config = dict(
    n_layer=13,
    d_model=192,
    n_experts=192,
    experts_per_token=4,
    d_expert=64,
    d_shared_expert=64,
    activation='geglu',
    moe_layers=[1, 3, 5, 7, 9, 11],
    router_score='softmax',
    normalize_top_k=True,
    routed_scale=2.0,
    balance_loss=0.00689,
    balance_bias=False,
    router_z_loss=0.001,
    init_std_router=0.0324,
    lr_router=0.000392,
    vocab_size=8192,
    norm='rmsnorm',
    norm_eps=1e-05,
    tie_embeddings=False,
    optimizer='soap_variant',
    lr=0.00347,
    beta1=0.95,
    beta2=0.98,
    grad_clip=0.5,
    batch_tokens=[32768, 65536, 98304],
    seq_len=256,
    train_tokens=538200000,
    steps=9261,
    dataset='wikipedia_en',
)
Below are experts of layer 3 (counted from 0) of a mixture-of-experts language model. Rows are named router (the router's row for the expert), down (a neuron's output weights, with its number) and show model dimensions 0-95. Each number is 128 + 24 x the weight over its row's rms, rounded and kept within 0 to 255.
After each expert's rows: a language model's description of what the expert responds to. This comes from a sample of Wikipedia text that the model never trained on.

# expert 23
router [107 134 168  81 174 120 145 104 127 176 123 186 116 143 141 105 161 114 165 141 119 125 117 155  87 134 130 133 139 126 144 118 147 114  88  88 139  98 139 100 123 127 135 132 121 134 100 141 163 131  92 136 153 149 105 156 124  95 118 144 160  76 118 149 122 125 117 148 125 143 146 141 134 156 106 129 116  90 103 146 110  87  90 136 113 121 132 138 123 159 130 139 139 137 113 135]
down0 [164 130 101 137 128 134 116 144 124 142 145  96  94 193 126 111 123 106  88  93 114 101 146 145  76 114  83 129 111 184 111 140 120 154 130 150 121 166 139 140 141 113 147 137 105 160 174 124 145 144 134 131 170 135 101 129 150  94 135 121 164 140 146 118 166  97  94 135 115 126 139 139 163 107 151 158 144 136  96 104 155 154 123 163 111 136 130 117 149  81 114 153 110 149  81 102]
down1 [147 106 159 127 135 137 103 179 146  91 120 145 131 107 154 174 150 130 116 143 136 166 158 145 131 147 128 117 151  89 140 165 167 145 154 129 161 136 120 200 115 137 128 100 130 141 132 147 119 127 150 169 110 131 202 109 166  95 129 110 100 116 174 160 124 147  94 138 129 149 126 135 152 171 147 107 107 122 154 132 112 115 173 138 133 147 131 167 164 128 121 103 149 133 155 123]
down2 [143 113 158 138  83 165 160 112 102  55 123 173 135 151 128 131 125 146 200  91 118 139 160  98 106 150 140  79  95 137  93 113 117 104  96 148 129 146  99 133 178 123 131 124 100 161 152 164  88  96 160 182 115 131 114 111 127 129 129  84 131 149 155  83 134 101 102 127 169  88 131 110 110 147 115 148 148  91  93 143 119 136 130 127 118 105 162 115 132 160 110 111 129  94 101  67]
It responds to: Capital S in INSEE and latitude south coordinates, plus Thai, Japanese and Cyrillic byte pieces and LaTeX symbols like backslash, underscore, caret.

# expert 12
router [112 123  68 119 117 145 148 115 114 125 103 142 103 147 134 119  97 132 183 158  94 164 113 145 160 116  84 121  80 137 170 128 169 111  84 108 168 140 161 122 128 132  79 120 103 132 154  80 135 122 115 114 179 160 113 145 103 109 145 117 150 136 126 161 140 134 114 134 115 141 158 129 112  90  61 168 102 122 139 142 119 112 106 124 108 114 189 149 159 157 143 174 104 133  95 165]
down0 [135 115 138 121  98 122 105  54 117 105 135 109  85 144 154 125 151 151 152 118 111 116 145  99 102 118 138 116 115 137 140 151 129 104 160 105 125 134 157 111 103  99 132 134 144 152 125 121 163 101 122 123 142 107  98 154 143 131 113 125 138 110 119 167 127 131 215  91 154 131 124 113 127 108 125 140 147 132 133  91 121 131 163 101 183 154 154 133 144 120  93 112  96  92 116 105]
down1 [106 103 123 141 131 141 142  80 167 148  89 108 133  87 112 133 151  21 132 132 104 107 126 165 173 119 117 137 115 105 116  88 121 146 135 121 143 148 156 144 123 133 120 110 106 142 113 124 171 130 102 125  96 153 145 116  56  98 128 138 174  95 102  88 137 127 123 145 173 111 108  97 147 104 103 131 117 102 116 137 150 137 114 105 118 146 167 120 149 128 147 118 148  91  82 131]
down2 [104 119 158 118 118 136 130 119 123 149 117 113  95 115 124 120 130  89 133 149 159 143  56 125 142  95 190 131  88 122 121 142  98  93 105 110 141 112 124 147 144 116 118 139 129 153 118 148 109  93 116 170 157 111 102 142 130 157 149 155 170 128 140 149 116  91  79 118 156 112 118 120  80 130 130  91 103 137 138 130 121 102 154 121 159 134 134 158  97 151 123 159 130 156  86 100]
It responds to: Sports words in results tables and club bios, such as League, Cup, FC, Team, Motorsport, Championship, and country codes like USA.

# expert 40
router [111 132 122 156 179 156 129 150 152 141 151 154 135 128 102 102 128 137 132 142 107 139 160 156 146 140 142 147 110 165 132  63 169  85 143  98 154  78 148  83 135  85 135 124  94 158 130 130 143 140 111  81 139 163 114 167 128 120 118 135 150 108 162 113  95  99 125 135 137 127 193 167 151 152 117 144 114 115 149 138 149  87 108 120 110 135 173 128 127 102 149 176 123 143 132 172]
down1 [126 133 108 166 140 129 118 161  80 138 117  69 141 121 127 159 134 137 148  96  80 140 133 127  81 152 122 123  94 144  88 154 146 133 134 133 127 151  98 123  81 147  92 112 107  89 139 102 118 104  82 109  75 143 168 112  94 133 109 131 180 110 141 138 118 168 148  98 117 128 163  99 154 156 156 102 111 119 120 108 153 155 119 133  98 143  71 115 156 121 165 133 143 116 109  87]
down2 [137 148 115  86 103 107 158 187 118 100 118 151 151  92 140 156  88 137 121 159 144 105 156 126 168 113 149 108 134 155  86 137 115 107 124  82 120 107 137 169 146 108 109 146  93 167 140 112 132 135 129 123 106 152 163 120 130 107 125 154 128 173 146 161 103 161 113 128 118 121  84 107 145 149  88 116  82 170 136  75 129 115 140 148 112 140 116 133 133 139 177 116 159 131  94 144]
down3 [162  91 118 123 134 190  95 149 108 131 126 156 131 101 102 124  88  92 103 125 158  88 161  80  90 118 145 111 127 128 138  83  87 150 167 120  81 116 142 102 121 102 166 139 135 111 134 120 119 139 129 171 130 156 149 104  97 153 129 131 130 145 102 150  95 130 126 121 108 145 126 132 134 129 125 109  95 107 140 110 120 140 142 124 107 155 134 112 107 148 145 129 133 142 124 102]
It responds to: Pipe characters and blank double spaces that separate table cells, especially empty cells in election results, station lists and register tables.

# expert 16
router [128 117  67 155 152 151 108 137 127 161  82 128 125 130 118 139 121 113 139 139 135 142 165 130 113 124  94 121  94 128 173 117 160 128 102 127 127  97 114 115 106 100  97 162 111 174 114  90 155 126  79 137 166 140  82 144 174  72 126 133 148 152 160 140  99 132 100 141  86 119 124 120 120 125  90 103 103  84 157 148 106 117 111 112 120 108 156 143 149 142 181 135 112 157 126 132]
down0 [146 155 125 169 172 144 116 134 100 136 135 139 141 136 142 114 112 125 124 131 134 136 157 197  91 140 140 157 134 104 144 134 117 149  97 115 183 186 143 144 134 128 133 112 162 113 125 126 113 136 105 137 138 111 104 130 104 129 142 142 138 118 100 114 138 101 104 107 115 141 103 160 107  64 139 101 123 127  67 139 140 131 153  63  99 130 117 112 142  77 115 165  81 107 139 160]
down1 [170 110  85 189 156 120 127 159 127 141 112  83 111 144 150 147 155 120 124  93 128 142 111 167 121 161 138 142  80 151 122 148 109 116 126 134 134 122 158 132 147 104 159 168 129 118 146 150 117 142 112 167 156 105  89 133 163 100 141 139 181  97 114 136 115 131 155 121 112 139 108 140 104 112 182 167 148 127 128 146 113 154 109 142 114 104 116 141 106 117 116 126 115 136 108 132]
down2 [134 158 119 145 133 136 147  71 148 140  83 115 118  87 109 119 127 151 160 122 160 163  97 134 148 107 112 108  95 103  93 121 145 141 103 141 133 140 133 141 171 112 135 118 180 147 143  84 150 131  83 142 142 139 124  98 138 140 129 120 130 144 112 149 138  74 122  63 136 167  97 119 119 176 127 136 163 133 130 140 112 126 122 104 125 151 180 164 130 124 165 165 109 143 127 117]
It responds to: Single capital letters beginning a word or initial, often after a parenthesis, quote or line break, as in Eocene, Euclidean, DfT, James R.

# expert 48
router [120 151 149 135 166 119 169 145 118 146 142 148 124 123 118 105  98  98 170 151 100 124 150 132 125 144 103 132 130 138 149 119 144 100 110  91 173 114 151 103 136 138 114 131 104 183  94 132 155 100  76  84 151 135 109 138 128 115  77 136 146 157 112 114 142  73 101 151 123 138 157 133 125 109  95 105 121 121 141 189 136  85 124 134 130 101 136 125 128 138 126 134  69 122 139 155]
down0 [122 104 140  89 152 123 117 120 145 149 103 126 158  76 128 166 136 138 107 138 139  90 113  95 129 148 120 114 140 138  95 148 124 101 167  93 142 116 121 145  91 133 154 146 139 127 156 121 112 126 134 115 135  85 118 133 131 106 161 117  91 159 100 106 158 148 103 138 177  96 138 131 118  75 151 119 124 132 132 153 161 143 132 108 139 159 159  99 136 145 126 152 137 150 110 161]
down1 [101 167 125 140 169 123 117 126 135 131 181 104 145 165  99 101 149  90 122 126 147 131 113 139 158 122 116 167 154 122 158  90  93 111 132 136 142 162 109 130 123 146 122  70 110 149 143 145  25 167 133 120 119 137 126 104 148 122 146 144 111 133 100  76 111 111 119 127 108 154  98 115 133 100 114 114 138 145 151 157 125 137  88 120 181 113 117 108 142 154 124 175 133 109 139  99]
down2 [131 133 146 110 159 131 150 146 121 120 129 120 158 128  95  78 160 129 102  64 109 134  67 105 127 140 114 133 171 157 122 108 167 114 175 117 127 116 128 116  84 137  98 177 122 101 141 181 102 138 147  94 127 130 136 140 124 139  90 122 161  89 124 107 107 110 165 117 120 150 121 119 165 129 154 134 164 176 118 137 136  86 189 137 108 125 133 113 165 119 134 114 133  92 136 106]
It responds to: Prepositions after verbs or nouns, mostly in, plus at, within, during, about, as in born in, located within.

# expert 41
router [127  88  99 107 133 150 159 135 123 158 123 157 134 127 127  92 106 114 112 114 119 136 156 108 111 161 121 104 108  93 152 122 114 101 130 132 101 102 115 138 115 130  92 150 161 136 123 141 125 140 142  94 137 195 128 155 149 113  88 142 180 116 120 162 130 131  90 147 131 131 164 175 106  82 123 156 110 124 143 178 136 105 104 102 133 100 170 107 148 113 144 143  95 170 120 163]
down0 [126 161 175 104 123 152 119  91 152 159 148 110 156 130 155 101 145 117 119 131 152 113 134 138 132 111 102 121 122 135 175 134 101 133 104 103 124 125 157 122 114 147 135 123 113  96 126 184  88 128 133 153 145 121 186  92 116  94 121 172 126 105  80 162 129 145 172 126 134 150 139 157 112 131  98  89  98 149 130 109 146 116 186 170 118 144 186 124 146 179 112 128 113  92 138 121]
down1 [168 108 144  91 147 130 110 119 161 145 114  98 126 134  99 149 140 154 152 168 132 121 103 108 145 122  74  90 174 151 179 121 112  90 144 115 166 154 138 137 146 113 165 125 173 102 126 112 147 106 105 153 102 140 122 132 137 105 134 104 147 170 152 121 134 112 133 104 137 128  90 144 142  68 148 123 133 136 130 122 107 117 151 134 123 132 107 112 114 124  98 118 142 111 128 164]
down2 [114 125 147 157 113 152 112 135 122 115 117 119  94 122 113 111 129 117 119 135 133 176 156 128 136  70 135 165 136 131 109 143 132 158 102  92 121 137 126 158 157 124 120 169 150 166  99 117 135 130 186 154 119 119 102 108 117 132 148 146 109 122  84 132 144 101 103 143 132 129  99 135 107 154 158 142 155 109 129 123 137 146 136 114 137 148 170 120 152 169 122 142 135 137 128 124]
It responds to: Adjectives and comparatives after a, the, most or in, such as official, political, original, significant, more, first, independent.

# expert 57
router [123 141 140  87 129 132 145 138 106 163 102 129 134 135  67 128 114  54 123 139  83 142 140 152 129 173  89 118 137 137 138 100 152 112 109  78 138  57 133 114 118 120 134 129 120 144 144 126 127 105 121 131 140 152 109 142 140 104 129 115 164 117 140 122 137 141 106 140 113 114 152 120 119  55  95 138  92  95 140 127 138 133 139 118 137 105 131 150 125 172 121 137  99 132 108 145]
down0 [ 84 141 132 119 117  89 135 104 117  78  98 125 120 137 131 156 111 152 115 157 151  99 120 103 115 113 101 182 155  94  97 130 148 124 112 123 157 121 147 138 117  90 103  82 142 136 151 162 118 139 114 149 129 139 145 152 103 126 133 119 139 123 113 154 136  87 174 144 136 111 150 162  81 125 146  82  90 133 122  93 131 143 149 176 183  99 137 109 109 120 108  91 126  88 136 118]
down1 [157 136 164 172 102 141 127 143 152 107 110 127  88 154 144  69 138 142 115 155 141 120 122 141 144 136 156  99  76 119 106 197 158 132 186 125 115  99 123 117 149  96 130 114 125 154 143 122 140 110 100 155  99 113 137 125 139 104 127 119 104  52  93 134 121 145 141 126 119 102 159 127 143 149 114 167 109 153  94 102 151 151 103  91  98 118 139  91 124 112  97 119  91 155 132 136]
down2 [157 102  80 115 137 126 134 130 122 134 183 109 187 129 120 134 123 118 111 120 118  99  91 146  85 137  90 136 110 119  86 138 109 105 132 146 163 102 115 148 108  93 162  88 140 105 132 138 139 120 100 141 149 151 110 179  85  94  78 143 110 114 134 145 111 129 166 142 166 124 143 144 139 131 172 112 159 129 121 161 166 141 163 130 120 100 141 114  96  98 133  98 195 124 153 160]
It responds to: Pipe characters separating cells in sports results and data tables, occasionally semicolons or colons.

# expert 56
router [128 131 144 137 157 182 105 131 117 155  89 159 112 133 109 111 100 109 165 170 121 156 164 157 119 145  82 167  73 135 127 114 182  98  93 109 147 107 134 134 130 108 124 117 102 171 148  79 121 123 106 113 173 129 118 134 147 135 122 117 161 136 107 134 128 115 117 159 127 119 159 143  92 143  84 156 130 147 114 126 111 114  94 122 113 135 194 154 133 131 161 168 122 128 106 148]
down0 [146 153  70 120 146 145 122 117 154 126 125 124 118 141 173 143 150 169 132 167 138 135 107 148 110 152  99  95 162 140 114  85  89 161 104 101 172 139 167 128 140 152 112 144 134 111 112 125 165 124 142 119 174 141 138 132 135 147 113 128 142 133 144 146 133 110 130 103 111 111 106 154 112 137  78 112 112 114 127 117 151  93 149 114 161 143 126 105  66 112 187 170 152  99  96 122]
down1 [156 112 153 150 147 142 106 129 150 125  94  83  88 152 119 147 150 127 113 114 130 106 152 114 112 141 159  87 127 152 139 120 164 173 119 112 121 136 132 154 111 127  98  68 136 129 140  90 130 148 135 115 110 119 117 139 154  93  88 102  97 120 107 110 147 128 159 109 127 161 147 116 147 147  99 185 118 149  74 115 158 113 156 145 161 158 160 131 128 139 133 148 158  82 165 135]
down2 [140 109 115 106 104  99 131 109  75 135 163 126 111 156  95 116 108 121 116  98 112 147 159 118 122 128 124 138 138 176 142 115 154 114 134  89 148 118  94 127 135 169  78 134 151 114  85 140  94 124 156 104 173  97 138 185 134 106 140 126 167 119 143 131 126 106 112  76 160 181 120 124 102 101 154 110 173 165  85 151 139 119 134 170 122 108 140 113 140  88 141 123 158 119  94 137]
It responds to: Country and region names and major institutions, often after Great, United or New, such as Britain, States, World, University, Queensland.

# expert 44
router [ 99 137 123 143 150 149 134 128 111 161 132 156  86 112 102 139 141  87 139 130 149 117 146 132  96 118 123 154 114 129 147 116 121 116 101  96 155 120 132 104 123 136 116 131 113 178 133  73 133  59  92 113 112 133  94 153 135 109 124 121 148 143 173 119 142 138 133 133 105 109 165 113  98 121  92 120 108 110 168 175  75 107  86 125 138 103 162 133 135 149 124 134 134 168  91 166]
down0 [106 130  86 114 117 163 137 110  99 154 126 115 120 158 138 145 156 119 141 102 145 184 157 107 130 111 126 142 154  86 100 119 113 181 163 130 118 151 141 156 106 113 104 123 117 103 128 136 149 110 113 120 117 129 155 137  87 158 150 111  83 183 122 113 116 184 130 132 124 124 138 125 113 171 129 136 145 138 120 128 155 116 114 116 134 140 165 160 154 151 105  90 106 132 165 132]
down1 [ 98 110 135 111 141  96 135 140 137 117 116 132 146 160 113 128  95 142  97  89 123 125 123 121 142 119 118 107 121 141 147  77 116 132  97 165 156  76 130 122 123  99 110 130 105 111 130 178 143 164 114 136 153 146 133 157 164 129 114  97  88 110 142 104 124 132 182 154 150 115 115 137 113  99 138 100 142 170 155 106 122 155 120 174 120  76  94 130 107  97 194 133  96 134 132 120]
down2 [ 95 166 120  95  97 148  96 177 108 142 130 154 100 128 107 115  71 162 120 158 163 137 108 112 142 128 108 133 146 133 128 150 123 146  98 132 150  87 115 159 133 106 164 143 128 143 100 134 109 121 134 107 118  98 110 141 150 103 136 138 147 126 151 146 111 143  93 122 126 144 105  83 202 136 160 141 171 107 107 128 102 112 133 155  95 107 120 118 128 150  99 158 128 117  92 121]
It responds to: Closing quotation marks, parentheses, braces and brackets ending titles, names or formulas, as in "Confinement", (2012), \mathbb{Z}.

# expert 2
router [135 126 127 105 134 124 120 122 119 152 118 212 117 148 129 101 122  69 162 188  95 166 156 132 146 151 118 123 100  91 165 131 146 153 108 120 129  98 154 123  94 120 108 142  85 118 116  93 134 122 125  77 103 184  80 152 124  91 123 119 135 145 138 170 132 110 120 161 127 131 162 140 117  82 105 142 153 121 134 106 118 118 112 108 102  90 134 109 127 145 146 137 109 146  76 154]
down0 [127 132 126 134 138 143 119 121 130 127 110 167 149  95 120  84 126 128 153 105 141 117 123 134 152 119 126 103 114  88 130 169 123 142 133 109  97 145 139 137 120 116 101 107 113 124 164 156  95  98 152 119 125 138 152 105 143 132 152 121 164 142 159 140 167 150 166 116 128 122 183  99 147 136 171  78 157 133 137 156  99 133 126 127 101  85 102 102 141 174 140 119 141 162 153 127]
down1 [139 125 127 122 158 135 141 162 116 139 140 127 100 125 148 133 137  89 150 111 170 129 103  72 119 122 176 142 122 131 128 147 149 127 147 115 135 134 111 188 115 129 109 160 129  91 120 172 146 133 152  95 163 152 103 151 116 139 113 175  96 167 121 134 123 140  89 119 136  84 162 105 123 144 164  97 143 115 130 109 137 124 129  84 109 135 135 154 139 110 170  81 145 127 131  93]
down2 [ 85 124  86 120 132 131  93 130 126 153 104 131 124 105  67 119 125 128 101 149 130 127 133 148 136 131 105 143 139  76  88 145 116  88 180  84 122 165 158 143 151 117 128 116 142 130 103 138 133 115 117 149 173 143 139 171  65 116 121 191 116 144 169 128 133 123 105 125 187 139 131 104 133 121 155 150 163  79 144 102  94 135 175  95 151 115 112 145 147 112 184 121 102  70 134 116]
It responds to: Nouns in section headings and infobox field labels, such as Academic career, Location, Coordinates, Scientific classification, Physical characteristics.

# expert 38
router [106  97 130 122 139 157 171 152 151 144  97 165 129 122 120 105 118 125 132  99 103 136 149 123 112 156 110 109 125 139 154  97 159  94 113 139 143 111 131 133 103 114 116 129 117 165 127 114 134  83 111 107 140 131 138 137 146 119  61 121 143  93 113 158 122 135 120 162 121 133 118 139 138 107  88  99 110  80 124 137 136 112 109 160 138 119 129 126 145 152 133 128  86 158 101 153]
down0 [ 92 114 146  89 112 123  83  95 107 107 124 102 146 121 114 151 140 147 103 138 118 148  73 114 125 144 128 133 148 178 136 138 148 158 177  76 120 107 160 139 113 130  79 115 105 141 101 114 140 123 143 156 118 107  88 128  84 142 100 170 129 147 114 134 136 114 129 152 109 125  92 112 147 132 134 124 106 136 118 141 122 173 125 113 117 168 105 152 165 118 112  81 154 134 160 113]
down1 [156 150 169  94 141 113  90 120 111 105 134 135 138 134 168 147 143 126 154 131 117 118 165 125  89 127 151 137 137 143 121 129 115 173 152 121  80 131 152 109 165 119 134 137 122 171 132 144 155 153 158 145 115 149 124 114 165 160 151 134  82 124 106 105 133 145 127 163 131 121 117 132 140 136 126  96 112 161 147 162 151 153 132 153 135 120 114 113  82 150 135 113 119 144 121 102]
down2 [111 157 137 152 154 116  77 122 134 119 159 137 122 122 106 151 133 144 124  96 123  79 118 142 169 132 179 149 113 100 136 143 153 135 142 141  98 150 139 130 120 145 133 118 132 134 136  98 140 132 157  91 101 158 130 143 167 126 155  99  79 108  92 117 144 166 141 117 130  93 119 143 176 147 130 159 169 128  71  98 103 140 148 137 132 130 104 158 133 117 120 152  86  88 125  91]
It responds to: The word of after nouns like number, lack, genus, plus quantity adjectives such as other, many, several, various, new.

# expert 42
router [105 116 148 138 133 154 125 149 134 124 155 152 116  78  99 122 123  99 140 168 150 178 146 134 125 141 113 159  91 119 104 122 160  92 117  75 182 119 137 107 117 133 140 138 130 127 132 111 127 124 101 110 135 141 116 162 160 112 112 122 148 110 122 132 127 106 116 159 130  69 152 129  61  76  99 143 138 102 143 171 135 133  58 116 132 116 172 111 124 162 133 145 142 153 102 133]
down1 [142 101 107 132 160 151 108 153  92 148 140 109 107 152 136 146 105 149 164 138  96 127 145 127 149 120 150 135 156 127 152 137 113  98 110  99 107 172 113 172 124 149 115 112 123 104  94 134 124 116 111 140 136 165  96 114 100 149 132 164 152 128 171 118 130 141 145 123 110 159 118 146 182  93 111 113 102 141 130 139 174  71 146  85 176 150 127 177 117 130  93 171 133 127 124 148]
down2 [163 176 142 152 126 128 141 120 116 113 142 119 175  82 125 118 157 138 137 123 109 158 106 127 132 192 115 144 114 100 118 124 169  90 144 152 132 137 160 140 109  88 139 108 135 123 170 127  98 139 136 124 112 139  99  76  53  97 136 113 169  69 109 125 113 133 115 153 119 123 126 118 146  72 117 118 146 126 147 137 182 140  69 102 134 125 140 113 122 121 116 179 148 102  84 154]
down3 [147 156  76 108 156 132 115 141 157 144 145 117 118 107 165 133 111 113 130 122 159  96 109 149 122 111 125 143 148 123 112 190 116 130 102 151 113  98 100 105 135 160 129  97 109 132 155 112  92 133 107 143 119 149 111 139 119 126 148 116  84 126 132 133 141 161 117 115 187 127  99 130 143 111 125  92 168 134 133 106  86 173 135 100 128 127 160 172 135 143 124 132 143 132 109 109]
It responds to: Plural or noun-forming endings closing a noun, such as s, ies, ons, ments, and whole nouns like story, works, action.

# expert 5
router [127  95 125 110 135 177 162 145 119 159  98 126 118 112 117 144 123 111 146 166 129 155 108 123  85 144  90 111  94 116 155 130 128 103  90 108 128 106 114 124 122 110 127 141 143 145 127 140 212 132  91 128 113 139  75 126 124 125 142 104 172 128 154 159 127 161 116 144 107 127 155 147 105  86  98 119  87 114 125 135 135 102 102 123  89 112 150 125 144 156 137 116 126 164 135 191]
down0 [110 147 137  96 120 120 136 121 160 140 128  93 152 157 104 134 119 135 218 112 145 122 120 159 167 143 123 129 108 100 126 114 119 165  94 133  98 128 135 134 128 136 153 146 148 154 123 109 136 106 122  96 130 141 138 145  94 106 107  94 130 110  85 123 156 128 142 133 145 126 139 126 112 127  72 107 119 134  90 174 129 157 129 106  73 145 129  89 162 140 156 137 152 144 150  97]
down1 [128 133 121 126 170 170 145 163 128 163  70 158 109 115 132 158 135 117 121 113 149  94 101 139 124 121 152 161 146 131 130 107 110 146 146 111 124 137  95 124 180 144 148 119 127 167 176 184 131 155 160 135 119 126 147  97 129 127  94 179 167 135 134 154 133 132  81 133 164 132 101 150 151 155 134 151 138 137  84 137 123 130 118 156 102 141 118 146 151 134 155 159 177 141  94  92]
down2 [110  96 142 106 119 147 132 125 122 143 138 165 139  91 119 130 128 117 108 121 112  91 135 142 174 161 125 148 122 125 107 115  88 134 169 120 171 146 115 126 165 119 109 116  77 120 144 159 133 142 143 134 173 128 105 150 160 124 150 109 108 135 131  90 109 137 121 141 135 110 104 127  76 108 120 140 138 145 166  87 154 146 134  88 135 153 146 118  86 165  90 188 105 133  94 145]
It responds to: Opening consonant or consonant-cluster pieces of words split into fragments, e.g. pr in underprivileged, cl in closure, spr in sprint, t, m.

# expert 35
router [104 102 100 120 142 140 124 165 133 154 107 130 123 114 107 149 123 113 138 163 119 177 175 155 131 144 101 109 110 125 140 113 154  86 118 132 142 119  95  88  99 135 126 170 156 155 120 107 140 108 126 121 149 151 142 128 161 112 131 107 119 153 137 123 111 137 114 160 118 110 179 162 131 134 141 161  93 126 129 145 130 121  77 134 157 115 146 115 141 136 216 140 110 145  98 175]
down0 [117 112 150 165 131 125 148 158 110 120 148 116 143 109 124 153  90 103 142 184  99 132  83 151 133 156 103 124 125 105 124 103  98 117 116 144 147 146 125 185 149  78 110 107 163 156 143  97 113 152 101 166 134 139 149 130 140 155 143 134 108 110  95 151 137 153  80  95 151 121 118 125 141 117 110 122  98 146  91  96 122 109  87 145 157 141 121 132 185 128 127 132  95  95 154 125]
down1 [143 104 127 155 122 134 103  97 101 158 126 110 120 153 143 186 116 134 106 182 181 159 103 181 126 136 142 111 110 123 128 144  85 135 144 175 104 116 145 118 132  92 109 127 130 127 106 115 171  98 111 119 175 144 131 114 163 121 159 118 113 158 132 180 166 110 126 146 119 120 142 127 127  94 153 110 129  99 122 106 120 105 130 133 109  77 143 123 149 132 158 154 164 148  99 111]
down2 [ 98 141 146 142 116 153 165 137 154 110 144 109 108 111 127 129 118 147 132 134 127 104 144 131 100 123 126 109 141 134 121 118 122 146 124 141 112 100 113 133 143 135 122  97 117 101 176 156 199 134 123 130  97 168 153 148 171 134 131 105 179 107 148 157  86 135 162 166 136 152 111  73 133 108  97 136 123 154 152 133  88 133 114 124  90 117 109  69 139 173 129 117 112 115 167 122]
It responds to: Numerals and number words for counts, scores, ages, dates and table cells, such as 13 times, all five, 6–1, age 65.

# expert 9
router [120 146  86 120 142 140 158 110  80 120 143 163  92 111  48 114 110 105 172 168 107 186 133 132 128 179 135 158 108 110 131 117  87 129 127 119 132 141 160 117 132 118  97 141  91 169 149 108 161 129 102 124 143 185 131 156 128 120 127 110 164 107 135 170 125 114 104 118 130  94 140 138 135 105  92 169 100 121 120 118  97 116 116 116 132 102 178 172 167 170 173 132 131 143 112 156]
down0 [122 162 135  90 123 143 113 125 150 124 138 134 109 121 149 138 119 126 169 114 144  96 155 128 141 131 154 135 162 152 148 127 115 139 134 156 159 167  83 112 149 186 148 124 128 127 114 153 119 131 150 101 163 146 134 109 154 133 152 135 143  90 150 111 139 117 107 120 113  92 117 136 124 165 133 157 160 134  73 150 107 113 150 136  75 109 117 131 120 177  92 142 124 162 127 168]
down1 [132 126 165 102 151 122 187 176 183 132 110 133  89 129 131 129 171 182 149  86 129 128 131 110 139  81 104 142 120 139 133 110  79 148 132 102 105 154 107 152 178 121 106 138 145 148 124 123 157 147  96  93 169 133  99 157 137  99 129 119 142 108 158 151 133 133 118 165 120 129 137  88 100 132 111 104  90 120 143 141 136 120 119 114 143 107 133 103 174 123 120 195  95 133  99 121]
down2 [103 124  96 107 104 165 110 120 166 139 101 132 141 161 150 121 126 163 140 108 102 101 156 150 127  97 115 153 157  91 121 146 149  73 187 145 121 117 154 109 145 163 147 173 128 116 112 131 139 191  60 150 113 108 146 147 149 112 158 122 142 185 104 164 149 148 127 126 157 110 152 171 100 133 121 145 136 151 104 145 134 124 145 115 112 126 138 105 145 168 137 102 151 121 134 119]
It responds to: Nouns completing names of institutions, events and offices, such as Festival, College, election, president, and word endings like Hur-ricane, Dep-ression.

# expert 43
router [138 135 111 102 174 142 147 110 112 158 141 159 113 116 105  71 141 126 185 177 121 144 187 168 131 145 130 134 110 128 150 114 134 152 129 130 190  88 163 116 129 101  99 132 108 145 157 107 153 116 101 105 105 132 105 186 136 116 136 122 142 111 118 170 132 143  90 147 122 117 163 151 110  80 146 137 122 112 121 109 122 103 131 123 103 124 134 169 158  92 127 132 101 148  89 152]
down0 [118 132  90 139 144 138  76 149 125 176 159 154  94  73 128 113 107 137 149 126 114 144 132 120 119 124 123 133 109  94 127 126 100 103 113 100 165 146  84  70  97 189 131 134 117 100 142 141 121 137  98 136 101 124 126 132 101 131 134 163  94 131 167  48 106 176 125 122 116 122 138  69 135 111  74 179 114  90 127  97 152 110 112  83 149 149 154 146 122 116 141  91 176 123 139 126]
down1 [166  98 148 175 131 149 155 166 124 148 128 155 164 154 103 115 171 111 141 119 126 132 103  93 124 125 133 127  81 155 100 155 146 148 113 137 137 162 184 154 114 137 123 113 140 100 107 181 133 110 151 167 137 137 129 104 133 122 166 143 109 112 106 107 131 166 146 134 106 132 134 117 116 127 114  96 132 130 134  96 126 189  97 118 117 123 142  79 117 115 109 126 146 142 117 176]
down2 [135 143 115 164 135 119 132 134 131 114 108 147  80 111 128  95 148 151  97  97 114 187 161 177 124 149 174 150  96 109 148 130 150 147 125 148 119 119 137 122 149 111  99  78  76 148 148 134 117  85  86 157 160 121 135 142  91  94 150 166 131 116 113 127 134 139 146 120 109 157 117  93  97 126 178 138  94 145  90 121 132 133 156 116 122  97 153 139 121 107 139 135 126 124 117 148]
It responds to: Occupation and role words in biographies and album credits, such as guitar, vocals, producer, politician, writer, footballer, plus endings like -tal, -imate.

# expert 17
router [105 120 105 137 153 146 100 142  88 159 144 126 149  72 115 128 136 122 150 141 125 177 118 142 133 178 113 100 130 106 161  77 131  84 102 121 115 120 122  96 127  97 106 155  58 146 102 114  91 141  78 140 138 138 126 179 158  96 126 102 148 104 149 111 150 129 138 129  81 119 122 155 108 118 103 161  84 135 121 148  89  97 100 114  92 122 137 113 167 139 144 159 118 155 160 122]
down0 [146 147 167 105 140 176 121 109 177  85 112 161 117 124 131 111 127  97 144 136 124 153 123 123 135 139 135 124 110 181 134 107 138 129 147 117 141 141 135 131 119 141 131  85 134 151 150 129 121 108 175 108 137 103 103 109  83 159 120 119  98 149 142 118  92 123 171 111 102 141 141  98 138 155  89 131 134 107 165 190 132 160 115  80 132 116 111 141 130 157  96 110 105 127 139 106]
down1 [181 146 112 116 114 109  73 167 135 106 157 129 135 102  60 157 128  96 141 142 108 110 142 131 105 113 155 152 126 136 133 140 115 127 136 105 147 146 149  79  99 163 160  93 129 120 139 152 106 140 134 140  95 131 117 140 110 109 113 141 118 156 124 104 133  72 133 140 102  75 166 169 138 131 140 165 162 155 140 144 160 154 108 130 139 127 100 141 175  77 126 158 129 160 124 113]
down2 [116  94 154  91 110  93 121 140 125 136 145 127  81 130 126 149  99  90 144 114 111 208  99 126 116 107 168 172 130 152 114 113 114 147 130 134 136  73 100 113 175 177 100 125 137 121 152 149 109 162 122 150 122 156  96 111 137 136 123 124  74 142 128 115 106 132 151 153  96 133 140 144 155 107 131 162 118 102 153 174 130 127 161 147 141 150  93 141 131 134 105 112 133 109 119  83]
It responds to: Capitalized words in titles and offices such as General, Air, Public, Prime, Chief, plus pieces inside foreign names like Troup, Prussian, Kit.